config.yaml
num_hidden_layers: 13
hidden_size: 128
n_experts: 96
experts_per_token: 8
d_expert: 64
d_shared_expert: 0
hidden_act: "quick_gelu"
moe_layers: [0, 1, 2, 3, 4, 5, 6, 7, 8, 9, 10, 11, 12]
router_score: "softmax"
normalize_top_k: false
routed_scale: 3.46
balance_loss: 0.00199
balance_bias: true
router_bias: true
init_std_router: 0.0188
lr_router: 0.000663
vocab_size: 12327
norm: "rmsnorm"
norm_eps: 1e-05
tie_word_embeddings: true
optimizer: "adamw"
learning_rate: 0.00246
beta1: 0.9
beta2: 0.95
max_grad_norm: 2.0
batch_tokens: [16384, 32768, 65536]
max_seq_len: 512
train_tokens: 270200000
max_steps: 7439
dataset: "wikipedia_en"
Below are experts of layer 5 (counted from 0) of a mixture-of-experts language model. Rows are named router (the router's row for the expert) and show model dimensions 0-127. Each number is 128 + 24 x the weight over its row's rms, rounded and kept within 0 to 255.
After each expert's rows: "mostly gets" lists some tokens that are sent to it at least half of the time. This comes from a sample of Wikipedia text that the model never trained on.

# expert 44
router [108  99  92 139 140 191 132  76  86  92  96 151 136 119 158 137 136 174 135 121 131  93  87 158 102 144  69 117 133 155 122 150 116  85 109 148 126 132 114  88 134 139 130 112 162  93  98 149 143 154 144 130 124 143 138 141 106 157 108 131 124 141 150 101 132 179 139 150 168 125 118 159 117  92 130 110 172 132 121 116 108 100 126 100 155 112 135 118 131  96 132  83 139 149 170 159 149 126 127 134 120  96 127 128 157 103 152 136  96 129 150 135 135 145 174 118 170 126 147 103 140 100 147 115 159 143 125 156]
mostly gets: " tr", " Tr", " Pr", " pr", " cr", " Kl"

# expert 64
router [105 131 155 130 142 124 136 140 151 141  99 141 121 116 138 105 195 117 100 136 109 165 134  87 130 126 133 122 101 163 114 183 144 105 172 104 112 103 101 107 163 120 123 148 157 151 174 103 144 161 170 125 111 142 136 129 105 150 160 168 148 123 100 108 110 114  89  94  98 128 165  92 129 135 129  89 119 137 135 124 127 105 128 145 146 140 123 121 124 164 112 127  96 116 118 145 116 147 152  84 178 122 170 115 111  87 143 119 125  98 147  87 110 147 152 173 109 132 124 158 112  99  93 146 137  88 104 131]
mostly gets: ".\n\n", " |\n\n", "==\n", "\".", " ==\n", " ==\n\n"

# expert 34
router [137  94 145 110 111 187 146 100 110 121 126  97 157 125 105 165 126 173 120 119 138 133 108 146 120 115 144  87 152  90 102 112 117 140  89 122 129 125 125 130 156 112 125 122 114 157 123  75  84  91 147 156 111 117 155 110 156 126 133 109  84  87 116 145  82 157 138 135 135 121 146 131 116 169 156 139 144 110 127 128 114 107  85 140 124 118 142 102 181 171 127 100 103 114 149 166  97 144 131 154 105 115  95 192 150 119 135 145  95 158 103 114 147 175 135 145 136 130 122 122 119 169 151 129 110 130 100 143]
mostly gets: ".S", "/a", ".C", ".D", "intend", "BC"

# expert 45
router [121 148 108 132 136 122  88 157 110  76 107 119 108 144 155 123 131 164 107 130 127 127  88 116  96 142 136 122  85 150  91 147 148  84 134 137 158 118  94 157 119 106 129 163  96 122 106  95 149 109 131 131 112 122 114 135 168 135  92 143 114 129 138  88 145 121 176  76  98  98 153 193 144 117  92 135 129  93 151 168 103 105 173 132  86 107 106 160 168 108 140  84 152 108 100 126 137 134 122 168 127 141 128 165 125 121 147 139 127 132 148 146 152 141 135 103 172 127 145 139 115 137 114 102 125 116 138 105]
mostly gets: ".S", "|---|---|\n", " classification", "|---|---|---|---|\n", "History", "----\n\n"

# expert 61
router [146 146 114  94  82 107 137 121 185 136 159 173 153 109 125  98 151 120 108  72 115 139 110 148 148 155 155 147 186 105 107 106 133 136 157 147 119  86 163 171 127 110 137 115 128 170 140 102 137 124 111 152 123 127 129 113 146 130  94  82 145 112 129 136 141 122 132 156 103 123 101 108 134 116 107 133 155 170 120 146 105 105 147  96  91 122 100 124 150  88  93 137 150 152 130  89 132 110 107 133 166  98 179 139 121 127 130 154 105  71 111 112 140 144 131 100 130 118 158 153 117 148 148 142 123 102 133  95]
mostly gets: " his", " its", " their", " this", " the", " a"

# expert 11
router [ 91 146 126  88 105 115 108 123 107 135 147 130 158  57 136 142 110 111  92 139 181 153 146 128  87 113 163 110 127 110 127 149 122 150 151 145 132 143 159 115 155 135 174 107 124 150 110 103 116 131 133 132 150 107 142 136 152 150 141 127 111 150 124 145 128 166 118 114 122 136 138 119 137 128 172 165 101 156 102 132 134 105 161 156 110  98 157 171  87 155 114 124 130 100 163 105  97 147 167 114 100 139 140  76 115 107 102 132 131 135 161 128 149 158 146 138 141 166 162  58  94 138 164 128 130 116 139 147]
mostly gets: ")},", "^{(", "]}", " Representatives", "awa", "sch"

# expert 87
router [145  84 107 111 101 151 121 132 149 114 164 114 172 102 149 118 121 141 141  91 144 135 102 130 132  91 106  80 165  96 118  84 150 158  99 126 121 183 140 137 150 113 155 156 149 127 143  94 107  96 111 112 122  99 156 110 135 112 134 133  87 109  99 125  79 164 155 128 122 109 150 143 145 107 143 154  94 135 115 109 130 116 142 163 112 135 130  94 137 156 119  74 119 112 127 109 122 132  89 169  95 122 133 177 140 142 119 165 100 179 113 154 113 152  95 124 133 165 121 119 119 132 153  97 107 130 124 162]
mostly gets: "Ar", " Ger", "Al", " Bur", " Kar", " Ker"

# expert 68
router [119 145  91 101 134 141 121 112 141  92 148 108 129  88  97 137 145 159 154 135 121 143 124 138  91 128 119 120 114 172  95 132  91 117  93 152 131 131 174 154 115 124 107 155 129 100 104  99 157  89 106 169 145 142  94 123  97 141 115  89  92 103 114 134 181  93 137  99 146 135 139 175 141 128 172 170 187 109 116 115 147 126 161 110 125 108 136 122 115 123 141  88 133 153 135 182 157 123 166 165 111 120 136 130 134 120 110 155 120 108 174 108 110 142 115 109 143 144 139 124 133 149 174 109 144 140 100 112]
mostly gets: " r", " north", " south", " t", "^{(", " conv"

# expert 55
router [115 107 127 149 145 172 133 140 152  86 117 103 137 128 183 115 137 148 105  91 157 104 114 162 122 138 115 112 138 106 103  86 103 118 105  98 131 127 124 166 122 125 151 136 114 121 104 130 102 117 150 109 168 127 117 156  96  82 110 131  91 147 116 132  92 115 157 118 125 131 126 154 111 158  96  80 145 174 113 142 118 135 112 144 143 142 150 118 150 142 103  86 140  88 136  95  96 106 131 110 110 101 102 117 141 125 137 131  83 171 119 144 159 168 154  98 167 142 166 111 103 129 180 122 101 111 148 173]
mostly gets: "He", "Ch", " pl", " ra", " cl", " sq"

# expert 89
router [ 93 146 111 125 103  97 127  96 113 130 134 132 166 106 105 196 107 102 104 123 131 167 135 125  95 146 146 131 101 115 124 155 128 109 154 161 148 118 113 150 130 121  83 113  94 157 163 118 165 129 144 142 106 131 128 132 152 163 122 151 144  95 113 143 164 154  92 136 141 158 124 126 152  95 162 162  97 144  93 171 139 103 109 127 116 147  77 128 138 120 164 157 154 108 134 136 117 164 146 118 127 138 141  77 121  77 111 160 124 128 128 133  81 113 119 156 183 135 147 119 153 145 129 109 152 143  84 130]
mostly gets: " wrote", " Records", ".,", " County", "ović", " Foundation"

# expert 65
router [126 138 159 140  77 142 160 175 121 115 113 128 125  88 136 155  82 148  94 121 162 115 139 111 122 127 112 115 137 140  96 135 132 135 149 152 112  99 139 131 159 129 173 164 101 148  84 145 109 146 149 124 152 126  78 157 164 141 132 124 158 152 103 104 152 130 152 104 100 120 102 156  97 163 124 113 141 103 123 137 168  89 148 127 106 128 128 142 167 148 125  97 140  57 134  90 106 138 151 108  84 132 131 102 137  71 103 144 167 143  99 125 138 151 131 125 111 113 151 138  97 148 132 113 111 104 111 149]
mostly gets: "|---|---|---|\n", "|---|---|\n", " Phylum", "−", "|---|---|---|---|\n", "+"

# expert 85
router [128 114 127 108  91 139 121 140 160 160 151 156 127 152 148  99  80  80 129 117 145 146 122 133 168 142 127 120 153  83 137 124 131 102 142 118  89 109  88 148 109 137 130 123 143 127 125 153 124 130 140 109 134 137 122 178 149 143  82 129 179 108 111  92 144 126  86 192 126 137 161 111 168 104 128 140  97 110 101 143 148 157 195 129 170 124  83 134 117 108 107 149 157 128 108  65 162 139 120 126 135 172 109 102 129 130 131 161 133 103  91 127 110 124 136 111  99 113 113 153 138 110 118 138 118 143 127 133]
mostly gets: " by", " against", " between", " within", " with", " across"

# expert 94
router [130 155 154  95 121 159 142 130  99 131 187 107 129 100 138 125  99 154 109 116 140 117 124 112 117 104 136 133 128  91 147 118 133 153 145 157 113 146 186 114  73 132 101 115 134 121 121 118  96 133 134 127 131 143 157  93  95 119 165 133 115 153 181 158  90 111 169  98 105 135 130 132  78 182 121 101 108 122 142 114 118 134 112 144 115 116 153 111 116 169 135 122 134 116  76 104 107 114 114 112 102 110  92 108 140 146 100 115 125 168 117 160 105 109 108 126  92 156 125  88  96 145 108 159  79 160 113 142]
mostly gets: "acter", "ural", " Website", "ict", "oin", "ount"

# expert 86
router [186 148 164 172 130 151 161 148 134 152 124 141 158 135  88 163 106 137 104 147 149 105 129 122 124 105 120 109 148 122 106 149  77 127 119 136 123  94 118 159 117 151 153 118  88 137  86 103 104  99 143 190 108 135  86 162 118 116  92 108 124 149 108  98 150 123 149 122 134 119 137 155 132 146 157 108 112 136 123 112 140  98 123 152 111 124 166  89 117 137 142 154  95 135 122 100 111 134  99 148 160 156 114 144 111 113 120 151 136 134  99  98 158 163 136 119 100  88 117  95 141 132 142 119 112  48 111 111]
mostly gets: "'\n", "th", "-year", "rd", " cm", " million"

# expert 9
router [ 91 157 142 119 146  88 111 133  80 144 138 155 188 159 128 174 146  95  90 139 110 152 130 123 107 105 149  93 137 140 107 168 123 101 143 128 176 117 110  86 128 165 114  99 123 140  94 124 100 170 140 107 113  94 101 135 152 153 124 138 115 159 122 132 148 126  80 135 162 156 131 128 151 129 192 143 121 124 102 109 167 101 161 137 143 126  93 130  92 161 136 154 121 143 163 144 135 144 153 118 134 148 112 117 119 108 136 123 127 146 151  86 102 160 142 157 111 125 105  96 163 127 149 144 144 122 153 141]
mostly gets: " David", "ić", " Kong", " ITA", " Mark", " Smith"

# expert 78
router [135 181 139 107 135 134 134 112 121 112 135 123 141  98 131 151  95 127 165 147 173 128 149 148 102 132 164 124 160 146 128  91 110 105 133 118 113 117  94 151 135 184 165 112 122 150 111 138 147 144 143 121 126 156 113 146 154 120 103 137  96 172 118 163 173 125 123  98 115 116 141 174 112 116 111 127 114 120 127 131 192 118 188 139  86 130 109 161 152  79 114  98 150 118 155 138 147 153 145 121  83 153 107  94 119 115 127 138 174 154 157 152 149 147 131 116  84 131 165 125 129 157 139  95 131 107 153 119]
mostly gets: " Apps", "−", "+", "а", ")},", "′"

# expert 67
router [160 112 138 152  97 131 130 125 133 168 133 149 108 149 123 107 103  87 118 125  95 160 116 138 171 127 103 120 116 156 124 122 140 106 159 138 102 122 114  92 109 125 119 169 110 142 171 146 125 127 135 144 122 144 126 168 143 143  78 148 179 162  90  99 147 144 123 161 110 115 154 102 108 135 103 139  85 106  94 161 162 111  82 133 161 115  93  91 130 101 143 170 116 115 126  92 123 140 137 110 110 159 145  88  85 129 150 143 130 114  83 143 122 128 117 168 166 103 160 113 116 132  97 120  99 149 139 165]
mostly gets: "\"", "),", "\",", "\".", " by", " including"

# expert 63
router [133  85 157 143 118 168 130 167 149 140 120 115 134  88 142  70 163 146 121 111 109 161 119  96 112 108 107  81 120 168 136 168 134 131 117 102  93 106 115 118 155 103 113 156 137 134 153 117 121 145 148 126 114 103 131 124 117 172 127 119 157 166 122  80 127 121  95 108 102 124 180  93 138 143 143 118 123 110  99 158  93 110 121 144 158 122 119 146 164 134  93  98 101 142 121 118 124 157 121 104 182 139 163 145 111 131 121 138 127 150 159  85 149 126 179 161 108 139 106 173 127 103 132 117 140  98 144 116]
mostly gets: ".\n\n", "===", "==", "|", "==\n", " |\n\n"

# expert 7
router [139 127 112 140 128  92 135 108 145 135 144  84 133 117 108 129  83 161 142 149  94 169 121 154 167 105 132 108 104 121 111  55 104 128 111 115 127 120 121 128 115  76 147 120 129 139 136  96 129 131 116 148 106 127  96 148 166 156 156 117 178 103  86 151 158  96 147  91  82 116 154 159 151 180 170 132 138  88 126 100 142 144 104 151 116 104 135 164 115 114 139 122 135 148  94 152 123 137 128 163 114 167 108 148 144 168 146 149 147 132 134 117 150 109 132 120 141 170 131 124 162 112 155 103  93 133 109 136]
mostly gets: " kg", " non", " Coordinates", " information", " song", " %"

# expert 33
router [111 103 111 130 146 125 141  68 117 158  95 110 159 134 111 167  99  93 152 155 160 120  95 117 128 104 155 160 108 127 161 121  85 145 116 116 111 143 116 130 105 134 140  85 129 127 149 163 152 112 130 136  97 121 180 155 150 159 111 150 125  91 152 124 135 163  96 140 187 148 128 180 146 121 126 126 152 102  95 124 175 121 148 122 132 147 108 155 155  93 103 135 158 131 114 118 128 151 128 121 109 154 150 102 108 137 113 162 148 182  92 112  89 107 110 126 141 133 101  85 139 139 161 104 126 113 112 129]
mostly gets: " –;", " —;", " none", " —"

# expert 91
router [139 149 117 160  87 111 120 152 143 136 125  95 157 164  95 143 107 108 135 146 149 147 120 140 100 170 130 163 121 153 112 168 116 116 105 130 167 105 154 157 154 111 140 138 115 139 133 143 124  90 108 146 153 102 109 103 119 100 120 145 111 137 139 125 169 131 128 150 109 164 108 147 119  63  87 172 106 155 111 144 141 171 159 106 162 107 116 151 132 111 115 134 134 128 110 108 131 143 147  94  83 154 125 111 123 109 161 131 171  96 121 116 116 147  98 151 145  61 168 170 144 165 134 148 116 129 134 103]
mostly gets: " January", " April", " October", " December", " November", " July"

# expert 41
router [ 76 189  94 121 145 162 112 131  96 153 128  92 163 118 130 131 122 117  94 117 164 109 124 120  62 138 150 151 111 101 136 151 137 136 104 156 158 117 102 138  94 166 120 127 136  90  93 120 114 122 103 127 115 131 135 126  75 177 151 130  84 133 162 116 137 133 147 115 128 126 128 160  70 135  85 142 109 178 146  89 158 132 144 121 139 143 121  68 121 121 128 143 143 105 103 125 158 144 155 127 155 131 131 110 104 148 134 124 118 161 154  97 125 122  94 124  97 133  96  98 114 134 136 145 105 131 109 131]
mostly gets: "   ", "din", "ision", "agre", "lev", "ev"

# expert 47
router [133 130 129  94 151 130 120 126 129 127 140 113 152 119 121 200 150 156 104 122 148 138 123 135 133 103 159 157 120 147 107 115 113 120 129 164 134 131 121 111  98 173 130 147 107 126 121 157  86 143 158 157 127 137 134 134 165 128 144 128 135 150 156 163 104  95 156 135 152 142 133 141 142 169 117 121 124  99 120 112 125 115 128 149 106 114  87 144 102 136 141 186 165 148 111 176 113 152 156 155 102 141  57 104 133 126 104 124 167 189 138 133  67 138 159 151 172 119 114 117 108 164 103 114 131 136 107  94]
mostly gets: " National", " Team", " Division", " School", " High", " Win"

# expert 19
router [119 112  99 156 125 141 111 115 164 128 126 115 142  90 170 159 133 133 161 129 134  97  95 125 135 100 102 143 119 106 125 122 125 131 110  81 100 148 100 133 114 117 133 143  63 135 123  95 102 105 141 145 126 135 142 134 162 149 151 119  89  88 156 117 129 175 152 127 153 115  85 147 170 146 135 160 144 124 111 156 167 143 136 142 109 123  72 128 142 109 136 101  93 156  93 174 120 149 137 156 119 163  85 130 167 123 160 139 125 112 117 149 120 128 159  87 124 143 146  74 131 157 123 119 110 119 110 179]
mostly gets: " In", " F", "F", " U", "In", " f"

# expert 24
router [ 87 116 151 145  74 130 115 133 148 143 114 120 165 112  96 155  97  87  99  75 123 119 112 107  95 147 132 156 115 111 173 137 107 116 124 143 114  91  94 150 121 114 181 134 135 136 159 146 140 157 153 163 114 139 137 129 148 177 164 126 148 138 124  73 107 113 105 105 104 122 150 115 128  86 187  98  85 116 134 113 120 107 148 125 140 158 146 145  96 128 163 134  99  88 140 141 127 150 131 135  85 150 154  86 125 117 112 148 112 144 147 117  76 115 141 135 117 139 160 157 155 126 116 124 115 122 124 133]
mostly gets: ".\n\n", ").", "===\n", "\".", ".\"", ".\n"

# expert 8
router [146 110 107 141  97 113  95 175 121 174 118 102 126 131 126 136  98 117 130 100 126 104 125 160 134 118 148 114 112 188 113  83 107 125 120 137 148 138 122 144 182 116 118 113 110 157  96 157 124 107 143 140 144 142  82 136 141 140 144 115  94 142 153 153 156 102 130 112 105 126 139 168 108 159 143  89 147 125 113 128 142  99 145 122  89  86 145 172 145 101 161 159 159 108 113 150 137 147 144 118  86 117  94 123 144 138 103 188 119 117  82 143 136 140 104 137 186  99 178 132 128 108 108 110 130 128 150 115]
mostly gets: " mi", " %", " ft", " JPL", " sq", " Votes"

# expert 46
router [143 140 189 167  98 130 165 170 145 152 101 108 145 104 147 108 143 160 123  94 115 103  79 118 128 123 140 139 132 146 128 152 112 157  98 111 127  96 119 123 165 156 137 119 162 123 133 167 131 137 144 122 181 109 127 155 186 100 119 149 134 140 109  94 117 130  86 136 148 111  77 112 127 105 157 131 182 139 156 138 137 123 123 120 178 151 104 122 164 106 119 102 130 161 121 110 144 132 142 141 144 122 127 167 131 129  91 139  95 156 109 154 138 118 113 158 127 100  97 130 153 150 121 102 184 139 133 108]
mostly gets: "==", "|", "===", " been", " were", "In"

# expert 0
router [111 102  82 154  97 147 114 155 102 141  76 139 143 148 145 158  99 113 142 120 128 124 107 134 149 172 112 148 111 122 175 122 116  92 128 122 137 126 134 111 138 135 164 137 128 154 109 131 161 166 144 115 127 163  99 174 163 168 125  72 127 158 115  87 112 131 144 123 143 133 113 122 156 134 135 111 133  98  91 176 133  84  92 134 143 130  95 154 141 126 149 120 158 101 195 139 147 116 151 144 101 148 139  92 119 137 126 120 117 129 109 144 144 116 138 123 153 114 135 189 107 126 170 177 116 137 149 110]
mostly gets: " sl", " sk", " h", " band", " fl", " Tw"

# expert 51
router [116  94 122 122 153  91 102 135  80 124 155 114 125 142 122 182 143 117 125 118 127 120 123 125 107  87 120 106 124 143  89 130 118 127 118 149 146 118 141 148 110 158 127  76 103 135  97 131 106 149 130 113 154 125  62 141 177 118 162  96 115 113 136 164 151 107 121 122 146 156 138 152 163 153 149 121 140 114 129 109 169  80 109 149  79 117 132 162  95 127 149 167 122 128 137 174 112 146 135 154 111 136  63 141 135 123 115 134 152 162 143 121  90 151 105 133 116  82 101 106 118 136 105  99  96  93 135 115]
mostly gets: " World", " War", " States", " government", " Cup", " Army"

# expert 56
router [161 154 143 150  81 139 110 110 126 123 104 118 173  75  95 174  99 170 108 154 137 128 125 111 125 104 107 111 173 117 117  98 109 153 132 132 110 101 111 148 125  96 152 139 133 168  99 149 140 117 127 128 112 120 107 171 165 141 117 158 134 117 117 131 180 139 121 109 150 130 143 120 120 125 119 100 160 116 105 109 169 134 172  97 137 106 101 150 147 108 103  76 120 109 121 133 122 134 117 161  92 157 102 169 174 150 134 153 172 146 124 149 145 157 134 138 111 148 133 136 131 107 188  99 148 126 117 103]
mostly gets: " Phylum", " •", "',", "⁄", ".:", "+"

# expert 66
router [133  96 129 111  91 172 117 135 131 136 152  98 148 107 115 151 102 156 159 139 136 105 139 128 103 136 114  69 174 120 133 126 128 165 100 152 105  94 166 162 126  95 174 113 144 152 100 129 112 141 171 139 157 122 110 135 123  94 160  92  82 131 123 120 118 139 188 102 117 114 127 161 100 164 159 141 151 145 120 150 140 148 148 149 156  84 128 153 118 147 105  83 147 111 144 125  91 144 160 142 119 133 134 122 126 140 170 134 126 171 103 102 112 145 154 113  97 107 134 110 111 120 110 136 102 142 134 179]
mostly gets: "^{(", "″E", ")},", "⁄", " pol", " sq"

# expert 5
router [144 123 151 134 147 114 122 151 148 158 149  89 140 115 125 115 120 133 124 103 135 102 114 162 154 104 116 123 108 122  97  82 119 123 113 115 133 117 148 113 113 102 107 110 119 143 125 132  96  95 120 122 132 146 129 106 143 137  76 179 117 119 134 160 147 123 159  92 144 150 113 130  83 137 112 104 184 112 110 149 127 140 152 113 102  98 153 162 172 114 175 163 111 135  81  94 102 150 153 109  96 155 117 125 161 163  91 159 119 128 151 188 137 165 132 146 143 101 164 133 176 139 141 109 119 177 141 142]
mostly gets: "°N", "″W", "(s", "″N", " sq", " mi"

# expert 57
router [140 112 161 164 142 125 147 159 148 160 138 117 151 151  96 121 111 136 133 111 117 174 101  93 159 168 157 101 174 137 138 133 178 146 128 147 109  92 128 113 109 120 187 127 136 148 102 128  76 152 158 139 148  90 100 167 141 123 146  63 144 136 114 141 173  86 108  94 118 136 117 134  94 133 140 141 154 111 145 132 116 142 147 125 126 108 113 123 102 132 100 169 163 165 103 117 161 141 172 125 123 160 111  95 122 146 133 133 178 129 112 101 136 120 144 143 140 108 121 112 121 133 105 175 119 143 128 117]
mostly gets: "″N", " MPC", "″W", " medal", " @", " yards"

# expert 22
router [125 119 186 123  87  85  89 174 181 149 170 116 112 125 158 122 105 156 133  95 125 134  98 149 130 124 143  98 139 128 138 118 133 115 161 165 141  90 159 119  95 125 156 137 125 139 129 154 109 130 102 122 116 103 125 156 157 131  93 111 166  96  91 148 191 113  97 159 111 122 141 126 116 116 128 119 136  99 108 145 109 144  99 139 121 114 123 124 159 132 129 147 121 109 101  67 143 147 139 168  77 160 162 138 140 152  95 165 133 136 112 149 164 133 127 132 133 133 126 157 152 117 112  88 107 100 146 133]
mostly gets: "=", "The", "====", " Preceded", " =\n\n", " American"

# expert 3
router [143  96 135 140 143 103 176 142 153 149 122 111 180 188 108 109 173 126 131 112 101 152  73 109 160 144 146 101 120 149 120 148 107 122 112 133 141 100 113 124 126 126 108 121 143 122 102 163 105 148 112 122  98 143  79 127 118  98 126 163 118 123 122 117 101 138  95 158 145 166 114 143 164 128 151 138 156  77 125 121 137 116 137 143 150  90  86 108 159 119 141 138 126 140 110 154 141 151 120 134 117 137 102 196 105 140 143 113 149 127 122  95 154 128 127 184 161  77 118 145 148 132 143 142 181 143 142 120]
mostly gets: " Nominated", " Gary", " Yes", " Dave", " Ford", " Won"

# expert 27
router [139 112 142 128 127  90 153 181 147 134 124 105 166 141 186 137 155 152 121  93 136 124 117 109 129 129 141 103 124 135 103 116 151 129 109 114 180 138 143 153 106 162 112 185 140  90  84 140 108 145 170 140 116 120  81 142 139  97 143 132 120 171  78 133 100 150 146 156 101 157 141 125 165 159 150 140 131 112 116 123 106 145 127 137 158 113 126 100 135 138 145 106 133 119 118 117 156 130 125 139 167 130 120 182 117 162 119  98 141 170  97 120 161 165 122 126 115  74 107 109 109 109 104 115 117  80 148 139]
mostly gets: "==", "===", "====", "Personal", "In", "See"

# expert 15
router [112 108 141  97  76 168 113 112 160 143  95 159 141 107 132  93 144 128 109 121 116 153 125 151 168 125 144 126 112 135 140 122 120 138 136 105 128  94 113 138 140 103 142 154 146 137 154 151 117 141 117 116 121 124 111 109 161 153 165 107 162 138 144  72  91 135  92 120  79 120 114  98 140 134  95 101 116 162  96 123 113  85 161 136 140 104  75 148 169 143  73 101  87 150 105 111  95 163 116 153 160 145 132 154 102 101 118 143 141  92 121 100 121 141 165 120 110 109 124 147 102 122 123  80 117 161 118 128]
mostly gets: ".\n\n", "==\n", " |\n\n", "==\n\n", " ==\n", "===\n\n"

# expert 77
router [171 139 115 117 129 138 152 114 111 119 173 119  97 152 168 127 104  84 122 136 132 141 183 116 103 114 111 147  95 116 155 115 138 110 111 127 125 151 137 140 126 140 107 135 143  88 105 170 108 108  96 101 139 143 136 128  75 152 133 144 127 136 180 169 112 113 159 101 136  91 119 167  73 159  99 155  99 126 156 135 112 161 107 149 113 159 152 122 103 146 132 168 145 103 104 137 137  73 148 117 107 127  90 129 120 172 151 109 103 111 176 167 141 135 114 117 147 141 115 125 125 101 100 150 114 106 121 152]
mostly gets: " medalist", " found", "pl", " run", " seen", " present"

# expert 38
router [142 124 129 118  98 123  98 133 147 165 165 103 113 137 162 122  81 103 128  85 151 113 121 153 164 102 129 134 128 104 169 119 163 150 120 115 119 134 146 102 114  99 115 106  86 127 157 110 115 119 148 148 117 145 134 105 131 115 123 158 171 126 103 140 142 121 138 121 137 160 165 116 119 117  98 148 110 133 107 140 123 170 137 102 152 135 145 115 172 136 137 136 178 116 106  68 165 153  98  82 152 133 138 107 138 173 133 128  98 114 120 134 143  86 116 143 114  93 141 153 115  49 136 120 118 109 188 131]
mostly gets: "==", "Personal", "=", " •", "|---|---|---|\n", " Website"

# expert 14
router [101  89  80 155 106 109 137 150 101 142  98 153 118 114 102 142  86 117 125 111 130 101 106 140 123 144 121 153 150 123 132  75 147 102 108 148 120 129  95 146 133 120 127 109 123 121 127 143 128 114 134 126  62 158 148 128 171 139  93 112 121 167  91 142 167 139  91 145 134 143 103 112 146 106 133 154  85  98 112 141 144 130 104 127 115 165  96 138 141  96 149 179 136  95 157 109 122 157 156  89 108  96 172  92 104  90 142 148 129 135 105 148 151 119 140 124 173 143 135 108 157 138 172 115 125 161 123 153]
mostly gets: " and", "),", " who", " but", " which", "\","

# expert 93
router [167 165  95 131 142 145 156 121  99  60 102 103  94 141 135 165 108 158 111 136 126 127 129 132 153 144 140 126  80 110 156 128 158 120  97 123 118 213 112 117 128  77  96 144 122 139 115  99 135 113 123 138 128 156 133 141  60  95 156 114 140 114 149 150 112 103 164  98 115  97 133 157  88 144  98 133 149 136 162 129 116 158 114 121 113 130 156 131 111 139 130 139 150 123 110 151 174  93 141 141 126  96 100 149 127 168 131 151 138 138 131 127  96 111 115 129 123 128 126 155 104 135  85 147 135 166 138 139]
mostly gets: " used", " well", " set", " found", " built", " form"

# expert 48
router [ 95 143 135 119 147 149 118 103 114 128 116 138 144 152  88 141 160 117 143 161  80 129 138 144 120 147 109  88 151 153 121 168 114 137 160 154 121  87 124 124 133 111 146  80  96 171  80 122 110 174 118 122 159 110 132 139 131 148 145 154  97 134 102 119 111 165 111 126 141 164 108 148 161 152 172 111 177  95 108 146 130  86 148 135 109  96 115 116 136 127 155 144  81 111 163 144  76 157 153 114 107 113 135  97 145  95 127 134 151 139 120 112 112 159 161 144 117 123 134 113 158 161 147 127 117 164 130 175]
mostly gets: "})", " Jr", "α", "uda", "uki", "ová"

# expert 95
router [ 99  82 141 102 129 162 100 158 132 142 131 146 141  89 142 118 165 106 123 125  88 115 145 145 106 123 130 150 123 130 129 106 113 168 109 145 132 163 100 106 144 113 138 158 156 118  86 138 126  97 107 105 136 120 106  84  81 175 142 126 136 165 150  81 128 133 112 127 138  95 120 133 176  93 155 140 145 190 128 133 104 126 188  67 139  95  94 123 117 101 124 110 130 179 113  89 136 151 113 162 132 143 119  96 121 134 113 172 124 106 133 134 117 138 146 135 149 137 141 124 137 121  87 115 135 133 155 118]
mostly gets: "|", "aged", "   ", "wick"

# expert 69
router [124 102 145 114 137 174 166 147 149 124 130 110 136 127 154  87 107 147 120  98 110 113  90 116 122  87 101  89 155 167 123 145 164 125 104 144 117 162 131 125  64 110 102 149 121 123 141 139  82 144 111 119 115 149 176 119 127  94 113 152 106 103 123 105 127 149 164 151 133 127 124 130  86 119  99 112 153 118 183 115 104 130 146 112 124 158 148  91 188 124 132  95 120 103 141  81  99 129 105 129 112 133 130 134 138 141 117 124  98 184  97 157 141 151 102 131 133 126 111  88 154 144 109 123 107 152 165 148]
mostly gets: "See", "In", "|---|---|---|---|---|---|\n", "|---|---|---|\n", "|---|---|---|---|---|\n", "|---|---|---|---|\n"

# expert 13
router [ 87 126 107 145 138 126 102 140 146 164 118 169 112 121  88 181 139  86  82 176 114 116 166 113 109  95 143 152 153 153 147 161 120 142 189 119 139  99 101 155 105 149 149 118 109 112 100 156 138  99 126 169 170 111 149 146 115 153 105 120 127 137 107 140 142 126 121 141 163 111 145 141 142 126 168 107 128 125 147 125 164  99 147 121 109 117 137 103 127 116 152 169  78 103 154 117 116 160 104 147 103 147 123  77 122 114  74 128 142 113 113 108 113 134 116 117 114 138 138 112 171 143 125 106 109  99 105 157]
mostly gets: "})", " Ireland", " Wales", "',", ")", " Syria"

# expert 20
router [126 155 125 158 119 130 117 112 161 140 141 128 149 147 106 109  81 125 121 117 127 151 179 126 147 154 122 129 116 154 121  67 139 150  86 175 130 133 110  88 111 105 110 151 143 105 168 143  73 143 136 168 145 132 113 140 157  81 158 129 115 112 155  93 138 108 150  80 100 136 140 122 118 164 134  81 118 129 111 121  95 116 113 166 135 111 170 158 158 128 135 128 132 138  97 122 109 167 140 139 144 136 127 156 127 157  84 142 141 149 169 150 111 151 135 180 120  97 139 136 127 117 121  79 134 129 147 168]
mostly gets: ".\n\n", "\n\n", "==", "==\n", ".\n", " |\n\n"